From a checkpoint of a small mixture-of-experts model trained on Wikipedia: 80 SwiGLU neurons an expert.
Below are experts of layer 9 (counted from 0) of a mixture-of-experts language model. Rows are named gate (a neuron's input weights, with its number), up (a neuron's input weights, with its number), down (a neuron's output weights, with its number) and show model dimensions 0-127. Each number is 128 + 32 x the weight over its row's rms, rounded and kept within 0 to 255. Numbers have three digits each.
Before each expert's rows: a language model's description of what the expert responds to; "comes after" lists some tokens at least twice as common just before its tokens as in all text. This comes from a sample of Wikipedia text that the model never trained on. Tokens count by the router's weight.

# expert 22
It responds to: Units and percent signs after numbers in census and astronomy tables, like %, km, ft, plus is, was, were, are.
comes after: "0", "5", "4", "3", "6", "8"
gate3:141141159124114102100111124107034072126113137128104137124142182166093157213161135125129158106092123092090161145101058125156127103178121143116147151100105107124132122127162121126107120121126172159125162099162104146151189177095062111088160126147166111113159159111186126141100081094162150118140133083089112105139188151132151063149130158165146128114173131089096134166073078065104174208098
up3:070129137092134147095148118144114126127170073106137167165119100149117126150146148117109126165142186138141125161105175128121183087153152101109107165124096162141165124126117146057079182088131072074112182088127072159145171144160170154136104123109112138166116089115104142189129068094184103141185158168165136087113111137157120152112077094096159112091113134177138186157219137177126152182131
down3:219086148091213069118093139153146113139102149170141137115065101124093107111171149166069154155137118140097134111157174103118137160091156091117083142105105134123177173099060113127076161124126187128157164042129144114110154089157103101167104153100112176106092142111117149164096138165122125193136123133156133149141126112126106135162094094152102118099137098139132101094194138159092182064146
gate4:096161095171087062106114113132073143131112180127176154091145182166156138143132079129167170089114125115122111156093101122160134145143127117070136181197089158118103088130211126117071088126113135134102115112159132107131090134085108173139181124132173105082110175144161076088123114092101168095132118105190087176134114122121123090159127171101145130142091156179172088107172122070124108085074
up4:131141175180148118162103145158095129112168132114091123116162162141160134097088168126133124130157137143166139173218126107095117113089175144088084074147093165189114161137152109149098119104105083124131166168158111140156174088208111135114154095120176073114132152124137131183170143161128105068143142149126070107097162176118184174075170163133144147152097082088164155135129166094079144166175
down4:139129121055062131162114127130114155122121111085133100144124205127202131065143164129138137161104139135178203110138139095111110137137140135144094089117092132115129164162108169053176163140156111168145136160123122126136127080103114087124112095129111120138125134166106104100150149079127112084142178159036123060129137074182141166101121131123091125101195139139146160140187109170194194140139
gate5:161086134124105129149116083189132083134169167177150111125061187114072149118109080141074138149089100140095146166105133167192149087096135097119076187156127081103100126104118057087105135166161150130111164146168171138115113175106167151141103170148143133140143079098150097201095151116118082107172129076097095113142128127154109118094166151141144111180133155134131203110114138160086150185140
up5:121122136099053154096055158146148098063173154149116095116141150131116112168152118117138128081109114134151113122145177133094131118103128203109107114154066080148099073151110078120119141160149127130120137158137189152107135198147109208123140089137133121163160169081098138166142091121147090134146064193102157153155193124075128135117097191097170069141149160118128064140155158158115162131111
down5:137137127175086115112062122123111138141141182102153197141082102147168143124092098160077189124184158176149105121119122138113118102172064108154123098101147138110091145150107131173177172168138103103113094131113098095188146137130132148155098143117171082062122176213112141109183095130175121158104153171071143124124180068125125149166116116134151127149118104136112122080049164077132116138085
gate6:110115066118114121098129106139076120083143153152084088162150176129135147205127092123134104060052109159113105062119047184109131163104105136107113143134172124116133165118106138152079144104202161066069127145147128121118121182104168124159119093143108094111109194144186126110163173086155107112141124124135216113135163133151089105150172145108114148130141089146153179121156128153076116137125
up6:062129136171127079104100140109135126127103154138131077087151130146109091145097098185141116120089166100114142142141126142133117111081133186137107162115184142158117142103178140143126057185130149092131125158207098125070125152103087167129152125208158041195127156173123084107118156156114099096141159148142128191168199135118111138145073106109133125206120122154104084136182100133139148135123
down6:141165116136121126121159144165145165086116177151130073101142160146136062164126187176137123114128134061153119102138153148100139089114151127166103148186200113161255126095060116102144163187110139100115138103093147137135190100108115146112109110148198132134127135130125118111167155147132070150182143087139158144160124121175129171149136113102146122165165136137180082132164077145149103132153
gate7:109140098126144150129119161103053142124182130125126098169197124124119105111104133172187167125132161180101109181147129094067075122170128144113068102133144108076088065074153059099139093116098179096077111195122151118129151163178146144108061113100113143114202142089117130124158164138054141141157137088152169163129114136099152140109082154114133163102120101124179148151144147149109140082124
up7:112144193139144109127099092157116194141110167108118162161101085130203205121145124109081162144121153115184155104140110134171172140093178142152182094129163097133123120126187184148174153130112088157163140177154120144144105117094106157169152144202107116136099139168136147177121136102115093160139125112154155137133163084085097123080208063129121128109128167208136106149158096090167148155131
down7:119133220185084109115129059098084128174115127068137173128128169115176140145114080166135131145111196165139129075117125125146134181154128089117118110081172104111110134116103185145135144094108127123090096110163086087117118122054171154169103182136130169142172040128139094155084080129145162105120156120148106116161109146140099170166085075138106122156175119126076149115177162124100108121103

# expert 1
It responds to: Pieces of personal names and surnames after a first name, such as Jones, Smith, -inson, Mc-Queen, plus lone digits in tables.
comes after: " ", ".", " John", "on", "a", "ie"
gate3:107160139158114138102151065120075150096106088169133062142078105135188105072144169139152127118116158124110125096143157116132150165088166160166137134054116149113098119153154126155107091120191138127152146089150125134098137160136166155072171174184183154164092098070090095131033094104145128154146097126126124173119107218167118143095155116153132159058128091151126119110128144091093128146096
up3:107188095094156136086140147107119097129081132177142124115148084159138165088132171130125154135153126158157129072109160183102201209168102164157110172058131092161076145054095123147069152110091121114132096091086092134113136158147148209053168159151137145172151138124177119160140091158110146164118143115140149146162115156198121104114126131154118099087110110130127148078154145079148135128150
down3:144101163186138160153128155053118143149073066172068088160133119132144119102161164105149151190125117132170127130126150095117161106116106072082164116148116096137106094157105123183134138142174109135143107070127127114174153143143154081182147100085103156131139153145118118178090202070077135091061133122110094169099191151117163141093153166179080117154124143162061163136129157086128153137139
gate4:066067148124124101117101087116051142126098121135134210088107112158133124077121092146141134148141101162097088113103162120150200216125133128121163195106122095164146138114093075122139092138067160099145092126134105099107148105069072152082156113095171097126086152137155071116147149127116184137097130102175148162137140147132115094088160117181100106103092144117126117152106045169148099153123
up4:130125107139123112148128147146130097103111158141085137173160101148073182127113146161134138108123121118110090137138153099067095079054135094187199136183124141141106128164115134165106162116098089136092120128145118162159123126128119171144129118150143141144160127195119098198166099137115125162152118112129124111058134090127122082087128217217145164096122229133127056082117095158125180141144
down4:135158126113141115144095118132164104171138095059153152098121122124143128041137155119111131157098101169140158109105158153068154085114117077079066134148074193123112096124108092147090133112046144123108149093159139114194125105075125165114125111073092174127138133104117097104137132115111112126052111104165089101161161241102121132110115161118158151136153096129169169156139096132082122069110
gate5:129119131119153158099104120118154098140136163144166104153124141104096133128140066148157146170157163061060138076159120116141135174085152116101073085141142160111159166100120146107149103069146131116134218097167138145134108092068177178094084129083179134144112161143186134128155132108131071134174116080110096154128180153149138100165143131076188210135141131186150126168095074143144108121098
up5:197114195123111097146159060130108147121070084118098091141152159060100123086123095198161120175141156115065042137116098148121093145083135066117139192133118138119073136158161120101144087192154109116102104120136098109151084135099105131117075121165109106152164084111143163147131126106173134142112119146215100137118114138109098154132102162127179093146151184157117121130120133093137173081150
down5:138203141113138161152198130186106146174112145126095100108146110101167134073096116129103158137186109135124127141138087107134095111083089098163127187126127123119127084148130097153134109149163121208140232100129116173144056136150101168116114167184110165122167214134129127132141142148159155161108131158143097135134157085137120110126106063148128136079104150098132100138154037135146134065132
gate6:121150112117147126136114093130145107184122105094120159144085107115091094108148095146136092121136080183150166074116116110200186226139062102148120142160107093201110099165164091133126135111121116120159127122127128128098103167104080156078166118125205140201155107138163124139159143100107146161163130132124133152196159140219096059133144113123104114084101133118107159098148180110088147132158
up6:191094125163086183129146166172128137213118214035082126145176095112175112125160154114151091136114118129108124066123133130121116092124085107159111088116147151104086129168078132120113132138124137112142157123140116156176149158067105120097105105121157107133149161049159094112091145140170107114134119138171171141087105126088147084171153176136131152097171084078103168070144163135142120149178
down6:099143111189086146133110150170127146155205111132140130150144182050058114141175122118150109126159089150166151151122121116113071139121100072101147118118064172101043187159116112119162161135086125114139115128153170143183111113141117126122163134108081187178102133143105120157100139100184117109183106111144084078152105194138131109145119090108140118173165143117062133163099126068096131089115
gate7:108106175114079131135085097146080097124138148138089153097096120122067118097179081109072184114155166100174121128108124102151189168186148123113120098166093119140104132152089147087150112097127139149125112100100176150137153135106114150146147130101187174131134100115150164182150109130068231098192126102147159174142091150200090082170146051120104119135080147163142120135139116154112163154129
up7:150157136171117112108121134114160118162141154099128119092147171088112115108148112102102124149162165058060185105136132193063135098096115139126112172091212086114152063084142160112104097135202101119165087149118100143098132100123115195092172121170070170146136096071110161124104106122163133126139130144109099169137164077129083072195157161148137114149153144130154171113074135149132147125086
down7:103127148110052077116127170159133132116135125063121163178117187110103166105177133112108167110120106128071101140154109085085152134109203158137100117126118120120165123133181195146108091086153167152079155062122191139084118139105113097128135127101131161166136116155109144109124090093202079125140105182099114085113102082119135103126157099135086102110140113102084150123075165091214165087127

# expert 8
It responds to: Common nouns for works and events right after the or a, such as film, album, episode, track, season, game, event.
comes after: " the", " The", " a", " I", "The", "'s"
gate4:156111182198075169161132082125123142110103095130167157115101123174144124104111099098118094089170204105100100124149122191146112117069136146126142125145126074148162126099108068147147132115119128167106123158082106162086098175122130130070107172069150130145106170136149120114157150123126136155089082121092134138170047116140054121171137083072145163129121104112213132150127177142104061137098
up4:159154143107152153153157173060138102133126164108077072121143135100139144132118104105137146122152159178176126150104116179199193140135129186156095115134091089111140168170115122174155120127115145153039124125118082146115123140104133093156174154180160173134112166184131049145204129069155172134109101131110140154098151094173130151189108114157147117118070178119131093149085117158112098094157
down4:077139115138111103062113121162135061125156120110099113178141140155200109082131093144135104113132132137127130189107074102163115192152176163161110189157160122075062163155120124117128074106096077088122116168144137097131124134107190160247104114172131137133111088089137100154109116167111134121098133149053091129107091095142104171119119131109098145127145148127133164129120151159138114206116
gate5:162157098092109136122139160163107160114082079136125178183149117171140111151147120101138175107150145154171144105161143134117100157130150143188153087114129130180126163107100158202213171098113149129054109089082114178146161131111114186080115115105167108103142111143152075098098157074136180139125198164146108083119178122173118088165133124100117173171156134158117193144176124119108120102082
up5:171128118080162150157182097172136129123075135154151132125171219136099138093132089144133130133122125128116114120139130175160183128103176124176112112133117105131132132085115109144192164203115152179090113154061159171144146096129082186111102121113158112142068184174182141134244101124094165172120194148094134103147137111118135148165172108140132146146092090099142146137152154098145109136146
down5:075134161177140128121070138134140158173140123136137110126136179160149159124083142080134089053187138147132164110150120196153116145086127161145130198145155110138114091136176143088110114175077080138137142095115160110103110145119067081148121195057072096158112115079115097134066115104133135115178095118113083153114124157170177115139121127114126145131133076124067116121069136186130131054138
gate6:119087116134125171138149111125087106132086081119175093129173125127103165142154098158099152083119193115068114127163208128096099121149061118126187100167093175116163128156127104123146201178079124110120088100102117114117108142175150161126164102135130118105059141154089166174137109069124171110081138100114209140119131187118146138135151128123196211109138139154159130126174153134104150159144
up6:149129148144146166141157174127079092074160152147143127066175101166107142133121118121106110095129146056112147100109100143127127145141079079156162153112081120071122164117094114167115142156142155138203185137157099134163180138093076154121102144114089136093076111182135122149131164151090169091187132110083169072134167139146153189138078148146164158109123110086093094149112218143103070131121
down6:137080108154148132156188074103109123153101111174164190169176111080127105095189120158109117110148114157159118104105124110157086112211124142103124107089104153121168163167116078126120184130128151129096157112151080164143075144128137145188152084138147147060097144144063151148150147187162099094139128098053110092135174126134131187086065095151135142095130129156089106127106141139155171175165
gate7:163143151142055141098156095149053155102153109124134181129151152132143090171122118080079206113124091180121098167160157111101133136149123119170147162107126154184121121097136123107128148087081134113107159093116132136128157192134084168087168141078172104138073141231146082143097124165167093118176127084131179148142123153168129106146081094157139148143084101173158117073119170126123111162102
up7:186130117108111156148046135200153120161156139117075056064162110172106100107094144117114119163171119128137130160109143095124153140165100132196187134112126115108097097143127074122126071159081121144121067152121052134128117147045156102090158133096157138159126087131094126129123115091195123135094173111118098099060108188091141137128169132065155126118130142162118096118119113135137114186104
down7:133173114108103116113085122178102099098133120136058143141079130043156128083127067094196146108107156113097120096160078160122172159134118108111123131108117119210140181133181150117091134138146092187139087143078188114107128124132104158130141123168066152126091172176155155106190079101161104130162126082126110096147178164130131121159119118115150115142089218116181129131113101121127154160090
gate8:110052102130069127113131100121103138099088136160172184130137103130108091131092104090133093150143191107148120147094187106106118144136121143193148127140158106108142168130094165126117080138109100083135087166119106122070127151123098138118135170149195076140092193172212142128118151161126127103116140119123154134147106097146092111183109128048192140072099108155199140113082166073096146094098
up8:106121140099111162115093128135200101176122172100112047130099081092176134115151141142079125140121153155136106158138184124098158156087150148122020086151118136140126097129119094177073142108161172165167200125181114174109159156099146113129144141158130129189082132092111138137135080136160124112106140129075157144137135150131096151175135195130098176125164170137099117108164057105095084136163
down8:086088100208108110125166160132082165130027156118166127160181096161101142150141137148150055147141119117138102129107132094153136157115092135117115163104187147125106131135162166150152074128133136108112112115123150044115148128062128148139074074100125171120127142094119087147112089116090152170131114110184145116186148109189120108184119079103131090113115169083136147132043179134122125168136

# expert 11
It responds to: Digits inside multi-digit numbers such as years, scores, table figures and coordinates, like 1954, 73,429, plus million.
comes after: "1", "2", "0", " ", "9", "3"
gate4:119088123143148115104095094099067143115097052073121139136082100132149130159085084130128130115151190105058175121166131170128083167111084131194120153121080103101155115090163136115137155089163167083174112174092132151114111181173151175136134107130094169165086143183129160149129153149106137140132123123192150107168144135128176116112182142087107123121150079193148132209141158080123153152109
up4:133086146095149128157135141087086071128139064107106134102113143133180154137228104105174076134126142140139125141184143144138127162111092124159146100177127127095102086167170172128133182145067104104119100142174125146148107123127133096126112085129115141184138096121130146118161157132122190084068042155131139128093137138094168058123165119063087175147120134185106159144120162114125170108202
down4:161083122109148143151131168123148060125127111109081174119083114094181109111141205135122146148144158111101135135150151163166162123130110128157144147180116075122126139136092179121133199144174123141159113158095118136122088139131089165160106144105179138170075149120137107102134073183115129109072076122108133110102122063088132212137117120175095105102155165091134128135217128185207083141147
gate5:095195154119093080137156158164064085150119155129129206083111124119077100125166102166146128141137120136112124121137129151176081135088176186147135128085101109084129157127111095160112161134174144139144170168152129125137162158137117135155209117151208145169061106148094091124076150201113123173124124150178140176097094177101109159123163136143116104120106102142129094118196118115115197098111
up5:084186079159112090075170115169090114168148165137114156084119147161104096148124123153172130096175110133102111145157123157153090104091168194090171105111092154116086151165105083167097171150174144104141194150205126142140164115134128109200166148144155131154087110117112126191120138178131138145158125123128091185073121213119128151120126160148152124160082118150111124168142069106123154077098
down5:108136131075122161135201106142182197191128120086110069116120099134155178100124144143121189126147137096113089124161161144194181139067128162132150149084152190143139127083111134138127133151115113178157111138154123121166164112107126088182088069179067086103143111115086118145080126179129105166120098147082104163117174056107121160105136101141127123081164088113105098075166147101135127158143
gate6:114165058116091168099120141128070083129121166139135135132095179096118157175138098127198188127084165141106173153134110123162153126142129140051187108113143114117199146134123213117100147102142129164168124125134111143157125197142120157135171109187185159142061127101128094112219130191132153136144099105170138125169154166122112085121132100088123164105129110103127136082164096138115095155137
up6:120120132132115131121213181145171127040100156108104061110147113160073118119121110133096119117144126176116106162152058100119160115166141187202100165162113125166095094142162139125090125126134134120163140148098138153118143148184124080124086113098083159158182146117182138169094122188120061126122171231098083102140072143159129132166119130119114178115149115147153109126146144097165142110142
down6:121117072081102121170157144134145135105109111065136121117168151119127080092129130109134167137150112117095201112114116121149138124141086077120112160165120141174164135104063097109118123137148123085113125148188093140161148099187200120117088099138175139154087034143118129122175183111145153117090069118120106134111167139130126125099181090086109065166094163094129136193154103118091189112051
gate7:156145119246147145135079173078145118112071151076122160109174163147148142186142130126175148162118076094090110183122135142080144106154094153130093119126072168111130108108127120179085156152182153087107100125136134152152108106149110095120118097118139139159119124125163152072122172128078098105147106153136125199137145088189132105159101113064119139121151109207114142127123168081074173151093
up7:106108144078083155142117105125095148126129077103184085165093156104155144124076191160093152116168147148116081125107099138155141147132130138075118100164140128164148134158127140124115111118153155151150116152138194165078162128137226124127113141123119093151174126132148162182084092062126128106115159158160089102137131173107131114143153154173130116125151121026182142150122117245180107101114
down7:183129192081115145113099120200123132109175157160181130109156127107118102107134197102133165145124106127121185146135130142124136062174064143167166127160134119174157168076138219131153134125142100121122115157146153159129132138172095086130152100146123135099128127129088092140117090100086130091176164101184124101122109210131120038182120114088137112144079166150169150171108136127142101180100
gate8:111126133135133094085137187093144157192123140136156196121185129155093160137182084111096106121094105095111121174157199146128151124077121080179171162063141103104105070177065096142131115169099139113131131111143088116150109086172172134187144129122170138115157181121075098069117139105132135171137083120121133173088079122101092180137154093077085078132137177121148122116155133094098127110117
up8:142119101125102102183140094119116132073175102152146107144095099146186095152096152149107144096152140120187115108116078106117133066159111127077078068131158124176126137091165200124159098136145102100162153114121206121095167183094086120073135173154082090090096088130130150153168100103122146093123155146112127046129146098165113079082108132168110172112101086073113129162085142125162091165117
down8:117080110142096204113140141133134146095141209129109133119081155136123085149125095123135082139166123150141176155083122085153163127160094162112142088175135100112102099129108147124173122141113149069104142106093109115111102101114180171065126121191151123071158205152162116137076075129089105153198166074143166165119093071094114085117125140136129091096126164138161163148056148136103091137174

# expert 18
It responds to: Pipe separators and row starts in sports results and data tables, plus Preceded/Succeeded infobox fields and heading markers.
comes after: " |\n", "0", ")", "6", "4", "2"
gate4:095153086110134113127097122141114089070167125133104201156148114091108175126117109163167152131096161139114078144100108142138131142109102137067154053104145180105135154162120099125148127188077162149108132106157195111116139189135132183103097148112083149132124127111095123130126136137067109085160117126109114186136149151190101113142132117144068061180145054209156074128160155148086087140164
up4:157100168138075101102124108162139154160141097089203125092150152147152181111128107115101133116160106107157075176106171113119113117137136148173089117133170086092133115139103156119125094132089113177146154152118127143126151109064135101135165127109159093130084120091135184098135125084186191114132140113118184135119051098122144130143079059144110210144097150068127121177034111140105180149086
down4:113153137118122138149115103152080111125134160152112158130126134091138152125153130060114180037117168145121150178116121130103143122117128130078162145122118176091108232112129129092103100129153149126179143111086131131065118177118140145130124122173106146143166082178128126142215128089090105106121138149128080112126090126133157108133133149144148071065117119127131123029189111037159085134077
gate5:148108138137167118090102109103132081082132102126144095139139136096070131111113194117145177106139144174066113100120128111125085138126112156113118147133097102100087081147148143136116118101158174100204077184174160116161089110116159183103051180142114106147164163187152127100125107158105183156129123088189184172123151130171106117084192081175088151083140103204116117135161122118151138110133
up5:106204080110120106122189152196125147143117164083186044118145095133200089201131134137104133096146081086110206161095114151142126136152148135163101116104074125142142168109121133112154134139082135161107158116122147098147201121131139108172104137110125166133129103186118149195086149135182159121145147107098122151114126153158114145143111157150122101128060111080111188053149129127143164106113
down5:096098139115096198098100099124134126110183124127165116093107194152126131097089145140127134178102138058157099174098119117177102139141091136126138148147091104179129093111118173195126119089141101150118136107200100116154127140132146094073146134092149158116170136106145090117138128164165089092129150068130066037129167057206121122130148131084112135142139166121080108116148110114214106166114
gate6:140122144158134053122117128136116155165112115129140082135069157078073132148111060172155139168088135116111129131173120134159151147171087114081113124156120089174147088172126080100171124211145117051101062141103141125077145190148113130133114043101150113120150160127140147172126107158116173132046127179165130119134124149142050148149156116135122115094130103120139166123084160152121151151184
up6:119118133194129102128125090192140146158082105103195096119161147148046140143094098151134131146103101122136126140105148126159097150168099083108138106140154132179137116114138068124113116134137130093110009171116154126034104154084138145122099141082087102131157204104134117177127126100142144170094093202188099151127162111132086102165154109143147100112144156147137167096161131103174171122107
down6:139085100138175082140186155109141122081122157125128161199086080151117164099103143138088059161111085162120089111118120107181163137141094174120115193146126170126075066085148171095059116097115114094176157061098106112133169156134106141112138091125127131128114128079180141110131092170164127104104107108190114062107201138146121164122119154147152138159131102134167104121104165130183148109087
gate7:150076061163100115129161160117100148119173154169167147146081153093088115137119102088120117059105121121078150107158092083169071095165147185080126187144135118134156093111191107119120100134195121106123127135114140156166066149072130150128095107132169145107125127138168137104118124127042137103164148161133162131163132113168081101125078181121117119104109118191113129203064150135123167143167
up7:108131097145025133155123120103147072140094144103126097129069127083144142123091177142119109197200162095109140087121128119106176170134123075149116101182166096119154188152075135123134163179106098101137133127099156090122159125150116137162168130080142166095104124064144131131177131146145145129116147139095169137106141064151140162125139093181117113130147096114076149090127158172110042075075
down7:134119113121092138166130145115068117110113138147214119139115155167108103165132172125124156125124168140108154166140097099147123163131105037101022108175114135177123125090153142087121112158156125196103136104147130084122120134154127132104098115128201101162095100099109137076121151123167103090063165215093163120121101090160111158111115151124127176114132113066082082183110110136186119123106
gate8:104112154088123160103106057142131141097104120135125132151068137163122080141111124125136086064115109133103156101112106158061193077111070156144093078134096106079103147077182153104173086139145121158082112119152106133132164157205148151113102099181153152137152189122087086130119158136123148113191109131171204120141169140115117118133117156079175121100131118160086154146051143096149075160121
up8:187129109185082137155141127142119145139145168059178101121165159099102127135144161113116129144089116107145127105114132110117099099164120119159110186138143119078088143155107148143104216155100176151153141152173140111124094133120158082165105130069121121099109076097146155170090104070129108072094037123090072112133060150128112114084118119089091156162094132064177151165144095167134178086124
down8:132177153151069079124146155107142097198098167095138099144106161161175143160125100086125093127209109102174115162088073121043187114155139087072153111108184114130144151151063126174153146097128121183123109125090117134125108091072122072192100176130170126098095103077155152148109130063141121124151107149146137137097123121129096102117104105148095118087151112165107180128143137117070147110115

# expert 20
It responds to: Capital or lowercase L word starts and first digits of years or table numbers, e.g. L(enin), L(ancashire), rel(igion), 1(936).
comes after: " ", " |", " in", ",", " of", "|"
gate3:128096068110173126131208115175108156195123136117154132170092159076107061113124132145159144125117134129101182107115161152166150136095128082196118098140102160167097138112153087099132111200069173146131142132097173128124057111154131074143164123122125166129149135151132097147124075126132170076099129160123141092130194177155115206117166132115146191092105132149087109147092122121109197143141
up3:118075035163170142085113199079158125110182133108117165162127104132157081125072186137085069105093110129137123156070107127139113112166158123162065136099142102115123116136183122100133153119151133115151150167057122078145098119174127137146160092108119130058098091158143185095134194136128077164109160088146152144099113095145150108080167139110102187143116123151132101059123144102106136119130
down3:175118117128095187144101127066122068142108114132147125128123134103088082148122138142176108105150116139073098161134121135094151169109121120098147102156135097137102119117150145161170096099156134086091089129058154099077164120182153154153170142074130175208146095122107206152112098116110092098154147095101128153111124122109078220187149131113153161123112079102135180130138099097091122074206
gate4:139125137111141114130121121120094121167132140134134129075146180079056149109131087171081127159090091177116154075093135088176135142142115218170103109167118179183131068087169151137084206101113129089135162117124153161128086133127135133103092153176153114178136136089136106091100111175137193065126106124185115106166150182116144103103117144087176142127131131136156193166123091146088146108090
up4:139085106093126094178134098126145095119147046162124159205238118102075174108130146092151085121105132093174110152156098075135123118114147152112100124077123121116150140078113104132147135145211115117070177145086138085181162126126159145155115148072107095118114106127154137129163139133095096104157124161163122196138104091144131118108166128047157065107136106115087152159125093164113149136144
down4:162120106120102071139152126108197121056117129152119077077137099117140150122131118122117127153154134169171111100175132096180087119196106097133098141129139132123110102083156105071161145168136123108143121111182151141135076147124144178145128058161170175151085097177148163183077153084127105143146143092141053159136177177174197075107079178127096108137093124138143147078131158147110099117108
gate5:050156137098139099166124094143139115125137175191179121133129131119130120106160080154142123101057105128124094126104147137128118124072108131116119186157076099144124095063098176149127147062085168131107125108175134108178077085131143129093166105107131170124111043131150110110059089086163113086146144138168152165109140211119129102113116074097159144108114123131131135190065098131097115083163
up5:168140116178145162184170081072087150224150073072107109166176123153158173160176082212179118144184147106089094136108047130146141138158129105174102144127150088137101130145107129153130110113171131142170098117097181142077173163135109112147131102112170103121125111099116164160173175096145111130122138125158149155115121111119186142085141125178115115138167115123095097163093119121141125153075
down5:161202119129113135105079124088111091148147144117192135114157129168245132143110161166130099079124150161108170107127143109111127140171122143142105110135118092077165147149092137122149097102145100168138110195084159114188145125148141157102139153104088159131142166077130106135094149066127145129162102117168138092101111101128037112134098187162156091160153148118133159225141136067117116095127
gate6:119102072046160101086171074173106154125103233143096120110110181080151117088109077135118139140082143122151150126105145084125131135083122130114143157119146126116109134145152103130167133150098159080113191082126091190145131116158129127085094138167133176158056120201106064140158073087196130162107098160112156168135107165182126133131154150123133123114122157155110105115119107153105141177160
up6:099138127114089178135073153129129061108106078104123125182143065157164147103077148115143140116165141088149154186126128126105147107161136143105158176125135132088130154129092129078122116126170070197110125158134110071159138196036134101165145147075066097091179130109096132143131161064131102152160096146076038079167120121088092135101115121146098133104117132121116108152126130124082110107105
down6:148111128125088109142108150142159113095134164039169136095133131150147138129189153132127076096106109199161178152119140077132149123121079142094190149141144152085072135177130212120072103123161127107103106122167145093130117153045129144112152113078165124154123150136124126115093218124124171170098170160151160119087167206104101102163163138103127105156127116150167126131105181117076123100115
gate7:093088157089181190136153097171125125135127132160130155087085212133064110126165116145100099140087158228127150100115135112132110135115102127139138160118117128174151122149113082099152162104101137169095114113161167117155106129206075123062130148122147147162166123168123136161109086204128164130142151123179134123142129131180094072124106126112179107118102140135128194105100073059087102090124
up7:112134097071084084080116144100117157159099064125152105124133126133031156109120158118047106119118177177114136128167125089114084127127077114137127125131112122138113168177110142126120094140142113137099208133176110146073123137129132120127167136233080108144154108131147146142158172061162124098106113160105115177126164099125205165115120070145133114147162121099114138162143123181096163124063
down7:162150123079128191132153126161118087102172113108131187169149218214157111143143102117088146106141189149120114122103074104129125107157132126078130093151147125130105162143154101153151134048163101127076112096116083127130106099118120138093099124112076161163192188153125126111132119120170138165109102124081119099193129075155098118133140159193119097114140084070098104166142143118154072080160